config.toml
n_layer = 14
d_model = 224
n_experts = 96
d_expert = 96
routed_scale = 1.5
head_dim = 32
vocab_size = 15790
norm = "layernorm"
parallel_block = false
lr = 0.003
beta2 = 0.99
weight_decay = 0.078
warmup_steps = 200
seq_len = 256
dataset = "wikipedia_en"
Below are experts of layer 9 (counted from 0) of a mixture-of-experts language model. Rows are named down (a neuron's output weights, with its number) and show model dimensions 0-223. Each number is 200 + 20 x the weight over its row's rms, rounded and kept within 0 to 999.
Before each expert's rows: a language model's description of what the expert responds to. This comes from a sample of Wikipedia text that the model never trained on.

# expert 55
What it handles: The 20 or 19 opening a four-digit year, as in 2013, 1984, 2000, often in dates and ranges.
down0,180,221,197,181,218,221,188,169,190,213,247,212,208,218,200,208,196,203,218,202,197,169,208,229,195,200,169,200,195,185,230,186,187,165,192,195,209,241,197,213,231,206,201,226,168,179,201,214,178,179,184,239,190,187,242,222,206,200,243,213,192,191,221,214,179,181,215,183,188,191,159,220,197,161,210,230,211,225,182,221,193,190,194,195,187,222,246,204,231,210,184,194,208,193,211,187,203,228,157,194,165,196,197,210,168,176,156,232,186,199,188,197,212,148,207,212,199,214,196,236,201,226,199,214,212,193,217,193,165,222,187,177,194,203,186,190,183,178,205,228,187,190,164,207,221,192,190,242,199,184,184,196,196,195,210,216,199,222,162,194,241,201,183,207,187,200,170,199,238,191,200,182,183,203,267,224,218,189,248,164,187,202,166,207,192,207,218,200,189,186,193,216,203,214,192,197,200,192,215,231,195,194,207,215,209,185,210,153,183,193,189,200,201,218,217,198,161,209,206,217,177,223,213,204
down1,216,250,189,185,206,218,201,150,200,175,228,217,215,181,223,177,174,224,204,186,205,211,222,201,193,196,218,168,202,197,194,175,213,217,196,188,206,212,204,203,182,192,176,165,207,204,223,176,224,217,202,182,196,185,185,187,238,187,181,233,170,218,206,169,203,151,248,195,190,230,192,207,226,181,184,159,178,167,200,173,193,204,182,193,213,218,169,216,198,219,187,229,176,214,188,213,215,193,183,180,203,223,195,233,235,176,209,208,210,198,185,224,209,194,141,211,198,202,199,222,258,193,214,181,210,177,200,214,226,178,171,178,216,226,206,203,199,205,175,183,185,167,210,159,204,197,163,176,193,186,172,183,194,205,222,217,181,203,187,194,224,190,217,208,198,209,161,165,225,227,222,205,192,208,206,194,207,213,200,184,219,193,224,194,159,208,198,162,203,194,151,183,211,197,202,165,203,189,225,219,207,229,200,201,194,207,218,217,192,222,219,207,159,219,207,196,221,208,192,178,213,201,194,172
down2,194,201,186,190,187,207,201,181,190,231,173,183,163,247,216,244,213,194,184,193,199,159,242,206,178,203,226,194,196,199,209,230,206,214,172,211,214,193,214,184,226,183,191,208,185,193,216,174,190,212,269,183,219,197,216,218,216,188,210,168,197,226,239,190,187,177,201,182,178,221,181,176,197,190,218,179,196,199,190,226,193,183,230,181,174,236,219,205,200,198,194,195,203,215,196,160,178,185,206,188,191,216,200,234,202,199,186,210,208,225,215,197,197,190,211,212,224,223,188,172,197,178,214,213,161,182,192,207,178,204,169,240,225,221,226,204,229,220,217,219,199,180,216,183,231,222,209,216,227,209,180,233,131,172,193,196,208,205,190,202,238,237,221,193,241,206,189,218,174,206,201,196,188,197,217,182,194,200,209,209,195,205,198,237,184,207,181,196,197,171,221,201,226,211,192,176,213,191,192,190,214,228,209,200,211,186,219,230,172,170,191,151,182,181,166,187,192,196,219,203,207,222,188,165
down3,184,197,242,184,175,189,212,184,201,187,190,209,195,206,233,208,179,177,180,192,203,196,216,186,197,242,181,209,222,179,226,236,202,242,198,200,202,197,168,201,187,213,211,199,198,212,175,193,213,208,200,229,165,161,186,209,209,215,163,178,169,175,259,198,198,195,232,177,187,208,228,215,201,197,197,242,204,223,223,209,251,207,215,218,207,217,205,168,194,199,204,197,201,218,206,196,171,158,196,216,219,209,229,205,210,193,191,167,184,210,192,238,192,166,202,190,211,201,168,182,206,207,165,214,182,195,200,192,188,199,233,182,204,211,191,239,214,209,216,219,207,217,171,196,192,172,222,172,208,215,199,211,240,191,236,174,156,157,194,247,237,220,197,204,210,200,198,218,225,206,197,216,246,194,154,200,198,207,173,200,192,223,225,207,210,197,201,206,185,172,199,192,192,237,218,206,211,173,210,203,215,216,163,192,201,164,225,180,205,202,194,173,224,204,199,224,217,198,218,216,201,175,221,192
down4,179,205,173,209,214,159,216,200,193,201,182,200,207,220,153,197,201,200,236,202,219,198,222,188,241,201,197,201,199,179,229,168,206,190,180,177,202,215,188,204,223,197,198,224,186,196,221,196,176,162,219,201,209,192,175,198,194,215,224,206,199,171,200,222,222,209,177,220,208,180,207,228,200,211,165,226,202,233,220,211,180,211,238,217,204,178,205,199,225,189,213,221,195,220,212,217,204,175,200,218,217,229,194,208,179,202,190,225,222,229,205,181,237,224,178,163,237,230,212,200,192,244,216,195,201,232,189,228,250,148,223,211,212,184,198,178,177,187,164,198,227,180,197,193,182,200,212,160,162,225,139,203,198,199,183,204,221,208,204,218,204,182,225,170,212,210,194,167,197,188,187,164,191,189,205,178,219,207,204,207,165,227,193,208,173,232,230,223,199,216,190,165,173,221,150,199,187,180,196,194,192,188,228,200,196,200,199,202,188,197,169,235,212,190,209,216,190,205,218,199,197,183,190,181
down5,228,213,170,188,190,194,205,209,239,203,208,192,172,177,176,181,219,213,204,210,231,222,159,234,225,193,237,216,188,205,215,220,172,210,154,182,197,209,204,196,195,197,195,187,201,172,220,188,186,162,174,200,207,199,222,216,208,229,193,219,209,194,230,206,190,204,164,183,255,199,180,224,204,173,177,200,209,195,181,170,195,224,233,188,211,206,212,202,220,198,206,192,177,235,179,195,187,210,184,239,173,208,193,194,241,189,227,202,200,184,230,197,207,223,192,189,203,192,213,154,206,186,201,185,182,192,228,207,214,171,214,185,204,229,205,217,205,188,202,226,218,166,220,178,168,208,217,231,191,170,189,227,159,194,169,177,165,175,182,226,214,198,197,208,170,207,212,187,187,190,198,183,190,209,158,206,185,191,192,193,209,209,197,195,238,194,242,197,206,248,171,211,185,221,213,207,191,211,198,198,178,204,232,209,198,229,256,218,231,202,210,200,182,208,182,177,206,157,182,182,199,198,218,230
down6,193,186,212,205,177,187,181,194,203,221,199,208,182,147,235,222,154,203,196,192,227,205,196,225,192,166,185,194,224,194,228,209,193,197,207,178,203,223,174,236,231,193,193,194,217,247,190,190,219,234,203,213,205,214,195,199,213,191,159,172,211,156,198,171,212,237,203,182,194,207,232,188,194,222,225,217,185,194,251,185,181,211,187,222,193,189,214,213,233,204,208,199,158,189,160,203,176,213,185,232,210,188,158,193,204,206,218,232,244,190,202,202,167,186,199,175,214,177,229,187,182,243,188,177,232,218,191,167,218,215,204,191,169,197,201,194,200,214,198,176,187,203,229,152,198,205,215,216,203,168,203,147,228,190,210,202,197,203,189,203,194,203,202,204,210,177,229,200,204,204,188,177,193,198,201,166,205,224,234,190,211,199,200,205,186,198,174,211,211,248,220,197,192,196,193,224,205,202,184,163,199,215,204,192,184,164,180,223,184,203,194,208,226,218,201,189,194,168,182,177,186,231,221,221
down7,206,202,175,195,205,207,194,210,185,179,173,188,174,204,178,203,211,214,203,235,179,201,191,170,209,185,199,200,209,208,147,200,234,214,212,229,212,205,211,236,193,203,167,198,197,179,195,220,219,239,212,186,193,167,220,185,179,199,211,198,209,217,158,227,194,197,178,209,213,200,186,184,210,213,223,217,203,197,221,212,205,198,201,183,218,181,185,199,202,172,170,203,196,215,180,175,188,195,212,161,211,161,214,197,211,196,180,215,195,201,193,208,235,188,217,238,183,172,200,198,208,181,215,202,155,138,182,212,194,186,205,181,206,214,223,155,242,220,206,210,193,165,222,206,209,180,183,209,157,167,207,225,204,229,152,191,208,202,200,207,226,207,192,215,178,190,193,205,210,161,197,230,184,167,155,187,165,196,218,213,195,208,226,216,247,163,206,165,195,171,163,179,210,180,184,205,218,199,221,205,226,213,226,179,213,213,199,225,193,180,202,206,189,235,218,219,228,209,211,218,203,194,241,187
down8,189,219,198,218,177,184,228,189,229,241,199,201,184,182,190,206,196,189,158,212,196,207,181,191,191,184,167,208,220,183,201,208,130,197,210,198,178,188,224,200,184,195,223,220,195,199,218,197,206,191,230,152,206,234,179,213,187,179,190,216,217,248,206,214,212,189,190,214,196,184,211,201,213,221,167,206,208,221,211,193,224,222,185,167,204,221,189,241,188,181,219,187,218,181,222,187,193,181,187,181,169,222,204,202,185,176,198,248,178,211,176,173,217,206,213,187,189,176,228,180,214,197,222,173,204,203,187,158,177,236,222,207,217,198,187,171,210,164,214,217,195,186,182,209,175,234,180,151,199,225,188,193,198,256,164,223,213,200,197,172,169,193,217,198,184,227,203,179,229,159,238,192,192,206,200,199,197,213,200,190,187,159,193,203,193,228,211,196,171,199,198,219,192,224,188,189,207,194,183,165,191,194,213,227,199,205,190,171,210,204,227,213,190,232,203,184,190,195,212,162,182,222,210,183
down9,194,225,179,181,181,185,214,188,200,222,190,190,208,208,196,177,216,224,229,244,195,216,229,165,197,205,254,223,238,194,217,172,218,184,187,211,217,166,212,192,205,220,203,179,178,200,208,203,189,213,179,173,206,229,207,191,220,257,227,214,197,210,171,188,173,196,191,215,203,206,222,188,196,217,199,198,232,173,186,183,189,207,247,198,199,209,195,209,199,191,210,177,187,196,205,155,175,209,185,234,218,197,199,167,163,174,203,252,214,188,205,198,221,214,176,186,233,188,210,204,183,188,211,194,179,200,186,200,223,223,203,227,204,186,220,194,188,204,229,200,217,135,207,228,202,205,199,211,165,214,157,215,157,223,146,177,215,218,206,202,218,230,191,183,194,194,195,198,232,188,164,222,203,192,219,225,183,205,186,196,219,191,189,149,225,223,211,204,189,211,181,201,244,195,204,214,220,189,206,179,197,213,230,193,193,200,229,200,217,196,208,179,227,195,179,213,184,196,238,196,191,205,210,187
down10,195,247,232,180,227,204,158,231,209,205,196,186,218,169,197,147,212,177,196,200,185,176,173,202,228,205,202,197,202,192,203,196,197,215,209,257,175,152,213,188,210,186,210,182,183,221,179,194,205,199,217,183,218,180,204,188,190,225,186,206,214,199,182,224,226,212,187,195,234,196,213,179,204,209,178,204,199,163,204,168,195,239,185,198,250,168,199,191,200,222,235,195,195,200,190,223,208,204,202,213,221,184,212,191,202,195,198,207,171,225,195,209,204,203,184,206,197,195,191,226,189,212,201,204,180,207,185,186,192,204,182,187,160,218,159,215,208,169,185,190,193,171,175,167,198,177,213,222,250,205,207,173,198,198,208,186,194,193,194,212,199,200,215,232,226,186,208,219,163,181,189,163,212,204,193,152,177,217,196,161,194,156,202,226,182,173,215,232,243,190,229,228,189,192,169,209,189,220,180,200,184,222,244,240,224,218,200,216,213,169,213,223,208,199,205,196,175,187,188,194,204,191,232,210
down11,241,232,197,202,218,196,203,234,184,222,211,189,167,255,189,198,188,198,207,230,220,199,215,187,204,202,231,223,176,180,199,198,187,206,164,174,207,235,200,218,227,154,193,162,196,184,189,213,155,214,183,210,186,174,183,184,190,211,208,209,207,177,221,175,224,191,172,234,198,187,212,209,233,206,175,175,189,212,190,233,195,206,228,192,227,193,199,208,198,181,205,164,208,180,226,180,183,200,223,148,221,199,179,233,201,205,216,194,217,229,211,192,204,174,168,222,200,166,222,211,193,208,177,216,218,199,234,202,236,233,242,175,197,215,210,203,228,208,195,200,213,190,183,206,192,202,179,201,240,173,154,168,187,230,210,187,206,220,181,188,212,191,219,167,221,209,226,212,194,165,207,174,218,160,236,194,240,191,188,203,195,172,214,220,201,188,186,191,198,189,214,188,214,209,170,191,210,198,190,200,206,213,177,216,195,229,198,221,249,196,203,176,193,235,211,208,204,210,199,218,199,201,206,216
down12,219,148,219,177,204,190,196,193,187,205,205,204,183,205,185,209,204,207,176,255,209,207,208,176,221,219,260,202,192,174,211,232,183,205,193,238,194,218,203,203,211,154,214,221,218,189,227,223,208,228,199,167,220,187,204,198,179,197,207,193,230,191,209,203,207,245,207,221,193,209,214,179,195,201,227,204,201,217,203,182,216,207,212,203,213,210,208,206,195,203,185,192,177,214,187,183,198,194,207,207,193,197,204,209,190,193,185,242,193,185,215,220,173,182,190,178,219,188,242,241,174,205,182,150,220,164,214,182,216,228,241,229,190,209,197,174,173,206,199,185,223,196,200,242,224,218,185,191,235,204,199,191,229,225,206,159,186,236,212,203,195,220,182,196,210,181,216,227,193,228,203,188,203,177,212,213,221,173,193,238,190,179,168,185,214,205,207,236,194,188,256,233,181,205,160,220,207,183,193,219,205,177,190,224,220,202,190,168,184,187,200,195,243,201,232,235,172,191,191,204,196,193,202,194
down13,170,185,226,188,208,176,205,242,183,239,218,199,191,222,219,212,224,205,226,214,240,207,181,190,211,196,214,194,236,233,233,186,225,241,210,205,191,175,181,204,182,194,200,203,227,192,198,167,193,199,192,184,200,194,222,162,227,183,221,216,183,208,181,189,197,189,199,241,172,169,169,222,205,194,205,204,172,152,202,217,225,190,160,164,184,194,211,209,181,202,181,199,177,168,204,230,202,196,189,217,205,199,154,181,248,186,205,192,206,241,229,206,196,179,211,186,237,203,209,225,181,182,171,223,238,184,200,214,191,204,193,188,210,199,193,190,231,230,226,174,180,225,191,228,172,193,181,201,174,218,170,217,195,182,218,208,194,225,214,263,201,200,213,218,221,181,209,193,181,223,192,195,205,226,229,212,184,231,189,208,212,194,186,216,179,188,177,202,199,191,195,187,194,221,175,197,224,187,199,210,191,200,172,205,184,177,227,212,223,212,172,196,186,182,212,218,182,232,185,190,191,194,234,229